Experts of a small language model.
Experts: 256 experts in each of 11 layers, a sigmoid router, a shared expert of 128 neurons.
Below are experts of layer 2 (counted from 0) of a mixture-of-experts language model. Rows are named router (the router's row for the expert), up (a neuron's input weights, with its number), down (a neuron's output weights, with its number) and show model dimensions 0-159. Each number is 500 + 25 x the weight over its row's rms, rounded and kept within 0 to 999. Numbers have three digits each.
After each expert's rows: "gets" lists some tokens that make up at least twice as much of what it gets as of all text. This comes from a sample of Wikipedia text that the model never trained on. Tokens count by the router's weight.

# expert 223
router:491485460489507537481502502494517520451480492469468496522508488479498483524485478547500487484501511493461530500513528522562512523510496544507477494499529465473469493473506494510514478516498470508517528475504537529478498529497506483509481485487542522446533495477488513519497506491487544513504470490518504491523532468517477480532507440531489498496524515489529509520478515496437558448523501501464521498542453520486471461537503508509528519513442531453495452449525519526525489476526508
up0:525493466525505471494515484475470497506541493451451491540521500521536456491520457546503472501516493514508502469493498517493497485524534510524514498513500494494472503539482525541522514509538489513524529507494519537534494499513529516483476517532550517492539537499506572533492498514483509548531547532537472484501462547500513521464499499491510533499486507510492520499442508525496474531460486484533498471510485527502485484478484474540508487496495536445528546483489509465561496490506513
down0:505530500560489495470531501494542506455554500491485475512470542525528520467480478476503480526475534492515490539511478522553465543500482480437472502491474511496508515542479496510538477533501478518517470461486502496476505499526488471499524510478517472536513488471522501485508501541567454512470499519505552496508503520498478508458504472502505493512452470451500522503529510514493478525472514473485534457526525489462498521501466487514454534510501482514449492514513476476491519506506515
up1:510470447468536509480509498509463548525477491532514518528500474467513498474527527517456509529462510488487465494562482459444535477526459484470515470505471503522462468486516531502502491531517545538495475496456452478491516544483432512500443512487493495484503503496532489527519511490523504507502509472536493493529508486479496516509498516501480515484470534509526532503547497506546523443493493497539503472495486518527514479520516505487471519504469460503519508519490504521468524517495468
down1:529516473485540450454505529498505494484491517493506471523543513494491507509531505488465480554521482539527510501474494521493482491499498494541479542524495469461528442477480487488497471526490496495485527530556524557526550462476516481508468480505545514479463492495491532545501476492491492483487465479467486504519480472484503470488514519525513483481524464524526522511525510524510456482477496523545502502525510501530514491505504493479440487472532511531511465465483525541562514484476506
gets: " with", " to", "s,", ",", " by", " of"

# expert 171
router:469489469526497537473456507487519445542522541499515496538482479514526502523503531513489501507488449499439503491444517504519484480477551456513509476493492503496521519464489479477472508485502483519464455497506512442526491527525485522495521463500495501500510470523486514481514530489472510493515484509452483479523531539487535499528503516487506484476506520503522498463531584470553480501480472528468499503463497517485437498482481500505527479463525506498477476502495515493480518465467531
up0:475512499465462482537509525526480556486463497466501542515503533500511485514484488486523499508484545474528481490507445475456532517494481506489438475503506527493471495523480539477492471536523501461482491501525506518468487474477533465490448524469484468513497500504512496488506444481532480529505504524527494523489508451508500511515498506473528520479472472520474514530521456503439514524482520502531467507497494466493524477517540526533483523500482480505548531475516458545504490551510489
down0:491527534501484553467520494533507506520507501531504473497515496523503523529451488521501507503490525525530468511476465526502498490515525457569523500529506493489535524528518484490486443496477480497490535500500508461479507497512442507483492484493497511475492508496488493533541471490487449532496484515524450496490501514490504476504538530520474482527467501485477497511474483512568490513496485483486560500469495522498559472515508489481486486512472457526474475444487510515488565506445457
up1:493487527462489488541528507506498518511434480527474529467473493567522449512506474504499506484475557463535469465521452494459487527507463502530497527502494510492473494549499476528505501518512515486474476512508514543497510449455504512470494525509537491477509542501480495530444452484478507533497495498557504549491480493488487497467474493520489486486505494490515509534482475477484511499530546517519506494512513490511542498503534471528464513532488497482544523515491473491537484531519489
down1:456514503520525537465558494535543509484495517509525512489535497523492479489511518510514500480510531487485469520517489492465504481540534519474474470507504451548581469482524496487508454483485487498465517545509508506538492513477461497496485457519502472440488504497529489470461495516509523491447465490526506438513479506500477491475534500536500489480514488489512498491501466546530502518527453520497482522505536561483479501516478526529510498477476499489517520516500479521512484513498448
gets: " and", " for", "==", " in", ",", "|"

# expert 209
router:469490468540518505470486525481499448532512550494516485558502475491493483512489532507483497497488458505439512485465502483510496504486555474510510492502503508512495498478480491463518551513504472493475416483537522468516479510513498491507502479508489517505509451500499496482518525497511504479494472515453497474502509502469520491508502489502510504494518511498499503498501587457564472494457501540477503507450503505494425481480497528489525516473547475479467482496471504522468497482466527
up0:543523482522524484502530504524513526501454515490457473475515522522446502480521476519509496468515493517522500499527473529499479566457442497518486508504526513489462514517491552514535490449517477498503471530550453517483519502516499522515488510505480515502512561508512513513524475499524551507492484482505501524532507520502483470460539496492494517527480497482481477496531478502491524512541507527481530442477484461539529479533495469520484499470478484551494521449494515506515494536473539
down0:524483501526505480528470525483512488505511497477491507554547509525547465491520433506531464507520508487507533527458515525486530466511477492532517474470495517509531478504507521524513528506499498503492503472557511543485517469476488444490516523501520499448524492514517493501511522519523512477505498500524482481506459524533482510446491505532491483519542492499450452499457508505477498471512552490489532511486519493495463477484508469520528491517493507526493454515458441493534462529511450
up1:501508529492468486558502514491489511477491508533479540523482517488478476478507479506523466494522534505544498501476469522488466469488459519495512525503543503535499497549505544498519478494492528498504547500537470517478512446485471504459470558474471539457495513474512556495488464505475470546486526488513483504505512495492516505516485501498541547525460493512517475517511469539481519511508536444513473472481555481473524542502521483519445502512487519504476528482494528508513519516489471
down1:523472494464488442474499519568533531481510555492550537494504558511472550493470456557493538490470501471499536490491517517496479501526494496481478469490481497491495528501505498482490529502474491507548458508477496472494509504497507486508505528527488496522480461520549503464495477536514451481465517546487498495523529506515481511486527504498522515473502511480484497512478524549456479527515505485510508527474466452505483490494488473489521507479498499485502511463515493450475449466546504
gets: " n", "a", " of", "ed", "in", " in"

# expert 22
router:502518540508479515491530517530491562482467495455534506447485504525497451466484509511486532510531486483502457490534549530469501489519481524501469531473487523484496458528481524473502521508524489502494521522539491493463480468454476509490483563495462512537521527500536479453488535541533487458475494471532499520519511516508543527512449503494542490505480485482520514478447505513509514526499494465501516518541463489525496498507493489480524498468538523501471459488483511526496492473505493
up0:504502479499451497482499484493499446498472488488488540456497536519527482513535488568436538551486503453513471488506511502496560527466487500527484508495484531478519485474506509511540506483539518499536511492493518523500510436512472524495514518502488461483549499489524508528533531533536481503503495491480531475502472475482525481511508504520516496501478478486540500463512539537509481507530451507546499471507491527481492526467469484511491505483487495504537496515463444461532468472498487
down0:516524478477496503512465488527486473547511527472499466501500514539473489486516459554499475518538509491480476511527509488484492512493531509511481543493499519533549471491536485508494509471497508464519483520531509471529485453515512509470515474534496511506531459485497522534484498500459468486490514474515495545515442503495524519508492509516504492537510487520535472523564524471472508500535509477496496489569494455490491519507497497516551508511517543498495550503553502501473533577478499
up1:477495514525475500479527503524538509495523511493523521523511553503465527441524480459548527526527512475511504497540520539494518526525487514538516458508487510530541444486472526482467494498509477512463530495533479527469511487433480494530481511480472493506474515500488535477490494533525486515481515461490544544478516462526472499517484484480510516520521461480519521511479522485470520472538535493503525490497492498470525556497486541526508512494545479461503532506514467516520507490520546
down1:491487479490521527496506494522448494461495502518511523446480474409457492511469517490517495554508525524491486508454483525461518470487533471566484521515482479512541462539490509489542498505470544501482486499497461519510484490500504482486526495464481446541547495515487514463489497507505535538545515506480537457503517510508516494525492481513540508497540478507513495540510492506525486502524531473491501544511452496476479505506500489478538533513475518498514508490491508505518510469511546
gets: "ad", ",", " U", "od", " South", "ul"

# expert 218
router:461510528515486517481473520492540531540556502517493511506460535508482459505532489488517532471503494510493467515487516513496472509508526465488445459517503491451496524544507500511533502454486494497551494454467540530510461508501495474471508508499529532506514510544481501522449497467511543486530474525461514512502511523467513452482519463517508509545477479508492510445483496499459471511484486526520498518489473549483480516523467506467527472493504503517488499512497452484464484535503541
up0:474479484487496509510495484491493536539466502535527472497486550505447488448508438494544520496548461527492498505523505451473517538500507498482482528530515494506482505466501511546462524492473472481488506475493482506469493472480507443532489484540502489504504452516530494482493507479537516457495518510495453471522487486485502465500482470480450550487521467518535519536509527466501491508492518496521489493496510497457467480489559476496510476497491515482483517529460493506490527523556532
down0:507477486546514497496496520505558522555518495507488504472501530491518494486562495488544523504526536433521490496508476487468523532454534488473473492547461528487461493488469497524467506503495520524489523483532485501491517423505511485498499484499558518554538492519490501492536535518514522507521506472513487557499472533500473482509501483465529533530492492514530483446510504528491522478500501480506484488539488515506509490471523510490521538481493521463514510529460478519464509528496479
up1:511491534474507482437534502522475485532508486464513493527478516528524456527476493493516494487508526504533487482489520472498505482552484457521472464546509508539497509501488498473536505521511555526566503506496471506485474498489507535475477486530521550505440514573480487501541524534527481481497484489511481541495522487510508485536498475481475500521461514492540497531515494475519508526521514501506508547509502468551530520518493464501507459482491502461526539538522533498521510479503497
down1:495504527455485464482496512552487484541489509513537490504476496504450507483491542479484533514474482511505508472503510516484497499472516505459539535488506444535511558543449520471514523484485551475519494503497455485557457484517497540517527490530464481527486497517543467493490478512474503462478461483524512487478473554491483504546532510500545503502506510521454478498484509527483493529508484456489548498546477521539510488492522492529533486480510508528499490535510510503506493487505519
gets: "es", "e", "ing", "s", "o", "ia"

# expert 1
router:479487498563527500462497499493493459527518557495525522556519468479489468510466497537501519490529486470453511478516488473537503513464511484509503487509513545468516541520474461498509464526487464520504471483487488448530472495542513513495510485500515513505533461533524527485488488505499497511492487488439484460465527504479531494516520520501479505524506488475520520504507553449568468517499486497482488519452485498508469479485522509499530499496546502452457461507476496516501497487465509
up0:520490493514495540524548496471458478505446544523472508506514504532495463466475472473513486510495515493548488541490437467556486498498495483523534492497446492490508510514450529462500511476478558502515481514499498488548507522471524483481491478454505514495494500446470488493477455510520455489519477509489497463502492513521532518460524506524491472540503527508501495494474502496481466524507506465462502510469525549526481501516488519486482512482483542494538490520490483511492527546474450
down0:485484535509517487519493496483538467524494521489458491505468463475529512489502450465450470514532465488510522474499488484461442523530459488503510470507491508504479474520476499478466521503475553533506516498500509509534546483504490512498520456463499513486478490482493468496502508545477472510540456509517533502480486500487490518509526473527508538487512495511480514565470496444537485502475459444519515521500468506507502504508443493530465501477516537463512464471479514524479514468515533
up1:524489484503499499526485501545501549508500509503531508505491464491464536468472456516504523501509489469490469460518493507527511495475453530521516499497508530535470518512486515492490440500495462440508481513461470509521452508435488479495493521544492481528533496475552499542510487509500473533479531545542479519518510502468451551506541493493504484512480506498507539481487464490521474487479481460501521462496494471527550488463511501505483515515478479498525477509510474497526461525450488
down1:517493480472518505506464521570485472525471504523523487515489488487529495492471500541505420489539507465526496480487530483494529498482524489525514527520477517491472544512489508461542521522516479513466514513482501475506517466522479487504518485498532493512494465505473552500469487497467553481524446535435490482507519528450480519510497492532544494491513511547527459530480505486480505502489470516442525544502460495532498486462512503518488497524502543474528508480529502501488511483495514
gets: ",", "e,", "s,", "a,", "y,", "es,"

# expert 45
router:489486502472493509475480522486497481481486526538499473532483506508498478467476539508497480460489489492480484492498513499501523519498549536494518503444495514532470501505529504479498467542499467502497422494446526523534477472476493520464524477507538543478492477470495513497506500519505475481510511456501507511464552526500487544517527557477507522458470459483470509441500514447513488485512495516474516508461465496491512491459479503485497473495493489502446533531518437477498535491494499
up0:451495510511470504520472479499513500512547477522502502510508485509534506469516484492499481521494569585484509450465491474493497513478504472475527482471523511527530502478510481508502506569489497511480510473502515484472482477469501522564516490484521507492497468475520500515493512516561474515461473498495458500566557485511478503493513493505476518509517491505463500478513494469510467465530524466505498507485481550492504494541487511482505463535471498504544488508461524556503499522522469
down0:503503529495505477529499485510505548543532486540509524545511523484482537481513505537509514528536519515471542523469481466510500478479465476510498548449498482518459475517512502491493555474525450513509460486487493462508481533479513500469511516516485480471506489468500496505527524519496539448485520467558512510549478499532505512499473529505502498482487477449468485499475498483483456491486545471466488504506514460490483475525465546499516513523474468470471457489479503502523473504457490
up1:503546474540495524478476487499459543467487542525529479522524481514481516489507485500492469480454528524553516499551506474533512532447496561485530492527484501542502500540498512495508525488495455477503500503511499500464502511508540520454482492531461463531497528514535454549507498532526490501517505520504512499513499487476480492460472514515543446517525526531491499491468508476499535521502504497511489558458499516504536496519511459485499519530481520526522467480519528498534523523510500
down1:512488509507489545507515491485458450555534481523507483507496483525467529508463497442512504501518522499516503538462447517495468478504445484477528508502506524504495489509523523478475531549527503469480483493497520511522503501451501504469511550505548454479549525481487500497480523502549469487481511529499498508498470482473505494531501517558507518476505519487560533458513469501512471501494489510550513526522477522497514510494523461504522482481560520488464523542485480485523534480494495
gets: " s", " ", " S", " h", " m", "%"

# expert 249
router:488521513497535498475471420519470507530480492478522492476514520468470510527506546521491536504477480524509508472480503488483484500535518479486511532496484456500523503518529470461532475491470531501503480522501512461455490546445536499495522480489526499524537499470478463470478527536490489475523495462471485504505543510536469481444494538495480538500491491510491520547519498525476469465469537504530511525508461512521468515470490516495534468485542512483491513508486553476484521513521470
up0:490467512472491492522500509536487476535481486509548454492493468535476534508483517517432481464507545477471486519517491504518537479538492520469504525488556486518504499517494499494500500469501498472480511477524517477488479481458503537498506519563514518475492523462491499486467480511540475519503478541501521503498518503458465484550531520477499542498505509513508543483484488459459509517491550485506550505534536501495493535479518510505497482495489486534429528463480517476502488552482520
down0:490496539573548478486527505489478516447517501464492450500503503535533480481500517480520496508510486521479527480475512529496528495518486515482458488468521506559471471461460478534505491491498449545484509513453482531509544490487475509518512555499517507475491489522514494455547505515527502557453478534499487492522508505514507523537493491516484465466505580469519482487501519530511493512498520512506477517514497500511496454484510510520516504486491528472512498505496506535484443535487498
up1:518518520468477496494497448501561513456518511525508494512460487494497489477459494512514473526488495451445525495487512515493497548485500530539498566497517483524497501494516506474448472500506486503502519453500507537481516512479488509473535488448531496479514545504526478466503482518554452527505528507500491496487492498511536490467511554512515495517451461498496485534509470536487534481500517481515522478513510479527533501511499500503552474543484479500507536471508551471527533530468506
down1:471522529469475518471493528497537486512544499488536525497534485532484513473456526468471484492491469531509511569536475499528494503492498474493505443503494502527489490535506546491484483537481496486521485444546546484484495484503540507493465503528496508488481455564506505526494522498504495483534491529498492508527519434531484508527473462475452469472512502481506485480479487473517490463516468524518462505519485494496519490515466523549540491480472503497501492516503502470484532460525468
gets: "-", "|", " V", " D", " -", " K"

# expert 163
router:536475466488559505533525509521471477488489480494537480468534529532544489521543467517509498490546528477509504506521511451485533502502497529482522497483515524512496506458476487501458515514488539542498546489449487512477498512537532538451506472523491513521505507532511494508540475461521516527535527485493495519467498504529462518453532494449501533496493494514490523508484481451473492477454485515520493521485509519491562495455511490513466488523500520530484538529496516504540478492517492
up0:520471482553509468567520516476522474493535460458549522478496524485488544485469471524534501484496514486524485488507513505478493522473502484492524484520508503507507459538496495518505478529514530517468521523516521490464482508508494497459524506544504476516493565458508468500514461500495463505536491502519525481493490540492464485496555488498488525517510459478543501470530482454518512449505503499526488463502502520455534533500464479507497500506504473538489492474515476546439476490471500
down0:474501498483463508521507496537496486492487497511544498493512486526523464489489539515477483490504522486470533508505509507547473516509549456545509540531490481530477510500518513494507524502515554531463508490495473496496537521494490528543501500510492513502500519565516500461488464469471521497541492512504569447495492480457540455545532499553528486472441493487522503511487467506511500487503504510521528488493505552532508482522530475514510509491526459526511456498543515537494482510461489
up1:514515473488515484500513463500509492459442495496502503516564557502463494483532515493496492496486529480514508465525528511482475533515477524520505540491460547506480512478517468463512473484514505469457527518496489499537527491513486484477500545519557502532517519484529498501518528512533487495486485485522487500489517469526475482495529534491472518518482551493545518500516494469505475504516533534517477477483487471458535445472429520471488502507543470542498495518502525525536485477531529
down1:472525440521510507498533462502485531435512500490503506511532542485507509483523531489509479511498524530521472537522493480498498499482499496491518451480443520493485530472502524476536493488472517497495475451501502491515513483484469513509521517447506483470565532482521495511550516528526508516462503495474482497506452526551476484520502489475520507508496497495504535509496490549486465487495543493489482491446463467499486501499530516530445549513498532508516454530479482530536484507458523
gets: ":", "\n", "ical", "ic", "ing", " N"

# expert 234
router:473527474457492476542482499534493473536498474498469442492538523495495538463511484483470511525493515505508494464477458526503494543483505505513504513481504453490504522478537483503514446478434512459483503498512527487472455525453468517506503524487497485532470551521566477443515500530481467465502517514509486517502530528489474505517491508512483536527508504547506486528512454491503494475476494483518467464527497482501493495482491478539493480474477504500534473463499493460517524472525484
up0:540523502516503447492481533494506503501544488531500486498500501510552487524502494515515478493502480512523492504528503487452497524501542507499511424499495498480465506489517508455547496486486512510502531517483509470562510489498535476501443528540496559561544481537461466479546503460484524511464486454479494546510473470493523503501505479502504529475517511476503573510469492504512510497485481482483505507487491503499507503501511457503500490483507450497479497518495481558511521551498477
down0:522498495500477486477502532449517461512499478526567476490551521490496482523499468533530449494496546536535494459500487521492494512506497542513496476451531491467505515495497491495510502508519449505491476494506474549508512484536478498536498481500508562503504496484464481518501483453485513523492490492491510511488429443465539481504512547516473509527451463526485485454495491531480503478482513502505509504480538474501484495557496475491528488509458505469473502482483509557483490497490510
up1:463500460467478506488479522503512522514550536504486553509535476510524516513522497489526483481512547495560526447546468510492503523458487505531512544471509496491455541510509524491514501503477457466507496509476507555489470476490518531461497532445503466513530452519480501521521539545497521507542464484504494507481488508461484501512524507517480501513480495526463521493524508485500520478506547553520531481528474449480485473502469494502491509502517521505510492472542513527495522490475479
down1:514467510489476486504477533502531507532456498560486508488528499477532526493520445495473524494514532483488483456461530507470492511475526486512512480510484479486500536496463476514498494482470494437529501521495551503496538505507506463497501480434510468488533469500486488482511508521508506461484527494459561570461506521505484480529495475490529520531501495498510494485473497485510478483492514524502498477509490478444525489506494490494529502488482551551534497479450504492508439495536463
gets: "-", "|", "er", " -", "av", " d"

# expert 226
router:486515468511509503459478532513494457531515533465532485551506472488475479502491520509478491497495461505447501497457474501499504508464566471496526484508515512501504506474473493485489534524479484483458443474509527440505482494494486501514511478501486507503490477506509503504522506497494492492517524503438498480495509506476505480508500523505501500511484513496524511480490586484571467491470516542460502518467472500510423464480481507483532510472533476466455471481476526513488470479464512
up0:568594529486480506473451558466493487466469519524510498476502502491477522503523504491506502556487456484498459544531483511478491482475513506526507471509545483481535497504494447514520457510473517485545491477509525473512510504483487502503499528482479530451455519540525498509504485529478496503466517483524501498503526500497488454489488523537517488518515497523526540500486449482467508521451490501464506475497488495543517519533511502502513499498492444507509528508494529490520479478525500
down0:483458490511500503492501491501482463522512493491501559490508511491499507530517541516489499466500429496449547494478518519549478549482507397500501505522489480524493514477487478456489530491483466540506520548469502447502519500489514490521494482514496492476530493505506524521519524474478512496469501477507486520558495513505529530500502518498505506503482480495503515482508505482530553496467495479496522528479483479430524500511514528510553487498489537506463467536477502487510484465498449
up1:511477462468490463479543522503496535489518484520530481527470492519489477506478525452514529498516496508504497550492452501477509506491495465451536431497498480490471503499471541509529449448495492515533483522474500488446511511460487531538443488496527484502470487492495499488502483503494498512475508507503486497523506508461489542482520513484481498525480498533546486509487482570485510463488530481498455493532451544553543514537495508480464488535460480501500478506491501497519497506507507
down1:509497518506513506481494527497496534513473503513500524514511506514526545533482452497501512491493479484499495521477496505481529470460526468554543542508485443485520495491498462514492523517536490510460521521502521509422509505508472489530492526489571512502544562542511484539487494498466491496520520480535520561526521511444485512515522498492453499490513529498531485497483489496502509513506503502472503510537455534523503486490529514478517513459519504470464468508491483515546510437486504
gets: ",", "s,", "a,", "e,", "y,", "es,"

# expert 149
router:519491478513482501508523532507418481472458440523518491503471472519538507477488506500500499500545486529506490531525521516494489533459493527495469507513494547498474537546493501479511498529523534502561508532490502476481534508508469471538485564517476502541528527520529491473506506495494534468459493515507493489465505522469459492506484508505489525496512504517483516483479527529535532540536542499508473485503485520509457487462513539476499505474487502466530455517513471494467526467488530
up0:503510491490480505500556520480514542501478493539508481472480509504471509515504468452456492482550547546524501496440528504532495514477486552503504530510533519531514518475529489504479529507525502496521586510495492517480509505537518488519508530522510465507469499527469500506516514492495528531466547472511513518475489557492525538516520481520515489502506507465461467439483492495479486521511536526479445506483502479458525495463498491492528499531527527437495505495526504505504497500500498
down0:477546488461518497474497498490488485540486495520507465518510517516505492472525508420511513452450478526483531536485551507535486491502499521513481511528494506509447494533485480476485506512554524497508477530539510486510518528491487491522459511495502487514532522515451504479482463522495527523489484494500508486458465521510532504563513493493500493462504532523517527525491524476465501497518512514492525531488466541475469460472492466521521485455454478453495535459506474508464535500474502
up1:517472484462498479500450505497503494452533501517488498521473461439493477471490488535484499518507534498533517533478443511516543472514480549496483484529474489530479518481460560516540504489522475530542499466469514456502522508494487507437478518500475549497501526483535476479480497534494459471480487547488482493538505516522525490496495516527501486479476468520509526489511488480502487525485496515514494522494551494505529479488481516477493477473433484504492511510503525518513557533513530
down1:471509432490437517476511473503467479465502497469523535519476499474493490487495484492517498463507479497478508506480508515498497487544476530496542457481515557496459496515521467497505553479515481555505494508463503470463473532500500526457479487490507470550526520491506474548505507534445518522493488503530476502494456509510506491478492481506527513466493516485502467469513529502510520424454525508481474529486512510521485536495505515479518492479500507504435508514502527494501461468470487
gets: "ar", "ad", "an", "id", "al", " U"

# expert 78
router:515496533524525469544506509478539499530537496477521490499445491507526463522517453472484505475543549549534482459522530519492503531503502539526505466492528483470487567477475459481446491471514491526520534456490461513451515498489461465497502495501504516515510481559525492529492522529509534500514495509528497508510513503515485526486502527514518495480488542540488490521506484517482494465528511508511483491507510493550534492477521491527503522463487546497502498510475524535477519489528553
up0:464490488556528456465498507502481549538476508494514480462459526481471479500519502486523467487519521544535485476541499502470513533499478449538493508463470488479514528471520474483517467487512505470500510488512476491464471463521503507472481554524520511514469541529488518475470473485545516459460496490516490482475517497473516495473498504522517527515479500482514514524470490442540484507532453516501502502469483474501538550504488490494488530514494517539475520527459540511474486530519524
down0:482542466491513521506525495521508457509474509499524470468508471499493508494518491503494463522510526484527479494531512515475486490455516497512487550524523486534551462523518537464496508556489480507451488509488490485455527452548465499510489520519506542522508515532446492466484516503535488499485529464481489506463511497490469507482535476535489466500499491486475456534469503465488475468502473543506500518524448506526486485521511495505478457477504490469485500539461519535483533533480553
up1:533503556492530487522539537450480504485513476516540489514506509491515518500506483513517487486501490564541494473513469522522508497501501484507526474533500536448545531513475495509514514538481486518517489497532525496490501516543527547530502510456492470493495476472519503546510508488502462488463490462536512558510517514494481507502516530507462463513507528503466536481457487456497531492507479496492506472526567497494522511524523507507542478520454510525486483474475527513495517572496518
down1:484521530462509522443504526475492492506472511501474477502522499548531519454480523567541490483473519491500514472491576525485510479477500509522539505514510489470482463503490502515507504492484484498470500492495487474519517527468504524558495479453466493521482469477483486476467508515502501502530555484444477528516571472509461523491513520495537485528541525521489479508552525469482498468482485511503543482481527527501493550526485491489492515510513469486512476515513500499470522503487539
gets: " of", "ate", "ing", "ct", "ative", "act"

# expert 118
router:493489535522509507531481480489452533502503478475488454504480544520507533460505488488517514497498525491509552505480506487449531487474523497506520461504512517481510503538497492480462464438511539500500526490487473506507495487472479518546481485533463503497470515521509509494456526525518565509488516475500502507559508515495513443478509497522512487550462482540464500476498441487473485523456497462508477505481478489507465512456485474459491479514512512496512502506469475467518498498545445
up0:522499498491473533538547495520456553440514440489529554509473505488492501500510528522504481493478477510497528497493542482509508517476486539499527447480484534445505498530522505508492522477471495527483526493492522501488513469494485491453519516473479483497512515474488488497483490477470525494475476502532516521506533470546497471449511511548523536512468526493488499485514476502526471435494527492482490459530500483422491493498520484486557508529476505521531505521465498493480512515516488
down0:525529529444504521458505529521529530525486513476525501498496477487521477528462503493503451472537543493470524511504507490571469456417515500507497516524489498481485486445483488512451468514482479484516514482514498497493512485551532513493459479510516452490497492519505541502509527525528505507524499471516517491489526493508476508532499457458518500456538470479542485498477506455512491503465522504459517523535492506472489518500511490477459514495500537498481475510501498498514512565521481
up1:482500502529470493483493531540495543464513518490467435480502520516467512497527487517480543486474538445526535493503470491533502496494464458496508450494506506485458559537506506507494475516495507500537492472489489491495495548474486512522478508502485542541487472494521506477481514495518531525510524484518507530535517492535484461541479521513483505514512456511493494475519479487485491506502477459513478484472448468519521484517435565456529515486499508502545512501496516522497486551537493
down1:457547471482506514499520507504485516464495495461519482459512477498484450517481481514482493493467515480493534495499460504501450528501475485510480494504552482514519522532514477502515502488531544495552510497512457506491493479529458484484503501511507511488478513490567500458488514514461504504512463496497490509513513557532533515544467512479476550489446498483483499497528499490509508541530512522518462509527440494523479462495512471473490467441521433503511482482483497506544526511524475
gets: "/", " ", " S", " in", " part", " r"

# expert 195
router:507550478464468524470554490515544538494519476462477507489519476563503530526490525534491524518472533509517461520486525487509516469519477492486473514503480475462518496507478491512476529507529521514495498512466480520504506509499523518448486537504542485485522500469525485500504498450498459526541464455538502514497525544514499486518490550465516460515450485459515473492515450506472470488478491496488476468510531496499548509500464493538509495490487527529537479508522471466467505512484512
up0:520488534517470527478482525505508488502473543509481491515536468481480475513503494487514481557524509506458486470502513479467498510460462497485508550485450496502443504508504502519506479473502545531511565495499459482550481508454502514531463513475497485489520506497520490531504527476487423503514511553509487506514528494493505529484476506490501490531473460505494501499512473570482543491522467533452491484503508467505542510532450506489494451490516524504513482492490472534521531491492505
down0:511531507521417543501524539477523486559481497510503486458491538522514537491513471508436489534486475515521497564486526489527502500502515484506487498483534532474493523523535494513518503510465518515451487482544553453513511488500484466527515527555508527525523520506487503469520520515506516502557497492513484520568484478504454481515496478507508497460479508515502488520502508463500496478491495493501473455490492525525505505469469492548520477529485488518454479518499500482486507507486522
up1:498505493487443466476474505509463520498473503488463518483520514509499531510518423488529490511460523510519485507474525512459495483463444491524463492475470488492504496473458512517478538463447524494461533475512503530529488468509539491494503518494497541490531446524499481565486542500518469530519454549527527527490511493544521505502517507510521501482501498483508524468493501525504503528491474474493459495477516468510494507493478518473466493484453519555523528499492486504533526523503479
down1:444490489511520517505539479500469484495485505524449499495499441549522519512460493530479484476477463541502524551518475482527505492499527481509488514537533489465530514536499508496483470517462483451464531525494494480530531499466528507444492491485506495488489539477528491491512537528477506506527466483517498482483513496526422499477456487497505513533520498502471489514526502540475495514516494569498490515539525509503499489488491498467475463514523451484525490486510493501476535468453503
gets: "|", "\n", " P", "p", " between", " K"

# expert 73
router:475495465534517502468472516476498444538521540501517483562513473496491480515491533513483489502498456516442511487460506480515500500490550466503507483504500497511492498473480500463519537506498474491475423480537520460525484502517488482511518467518487507512498463499501494487521527500514493477496478509447501477508521504476514497502507501503506512494510495503502494494513586459568469496450503537472505511458494514497429481473488518497513515470558492486464488498471504523465497476474524
up0:494521535457489514542527479536479554449517496506502551481495563524481510473498444514474514503482521492537484511531486543485519516490427488479492510519496506517493500560523494533513494524498477487505515492521482526478485461471500521497458528511500497477484498491525480513476455474500509533501539481519503542472490489473478504493526505465488470509499476507515506481444462518480524499511484470529466480564506480492549519504540475511439512510476498505512527518508526497514505506504466
down0:518508497527468519474482497497486514511489493486472490519535545501513545474493457504514507446523486481521495495500469466502479441456486448505510537512474505534518513542489493463459491463485480449466511483528476520540492517471521504485545479491504489498491490487508467509493470512525481504514476482503486465510485530463495496512537490532491470514477478511485457443478465514524495492537473462457479509484502488474561420500505496480546525487505495493458520522514476481513519525516496
up1:527522524466509493520518500487490536425505525512509508480487522504485520511538477507489514496454541458529479464573492509479567524504479517474502488509472511505492464524491495484554514508512519531466547493526492493456533503510526470471510528478492503500525537467467511512481465470488488519523540493519532529511501471509494497520484501479473464522468455528518487482471491496479519516533505511513510506541506458489546522489506517473515562483485488524514528464499494508546492501542499
down1:535519505485477532496535478522555475496540472511495489460540529458531501486495487547479476521469501506473474496496467555486510495534562523493476483496518468532522502503526507511491511476499502514481509507481471456513534461505508557428475472486491518511463490501473488516498480491503490455505534505538510503518481480508501541498486535528489518530457492520527483504489506491462514452471513503455472502501484523511429510458484497543497540499507498463508499442492498488506502506501501
gets: "-", "|", " 2", " t", " L", " in"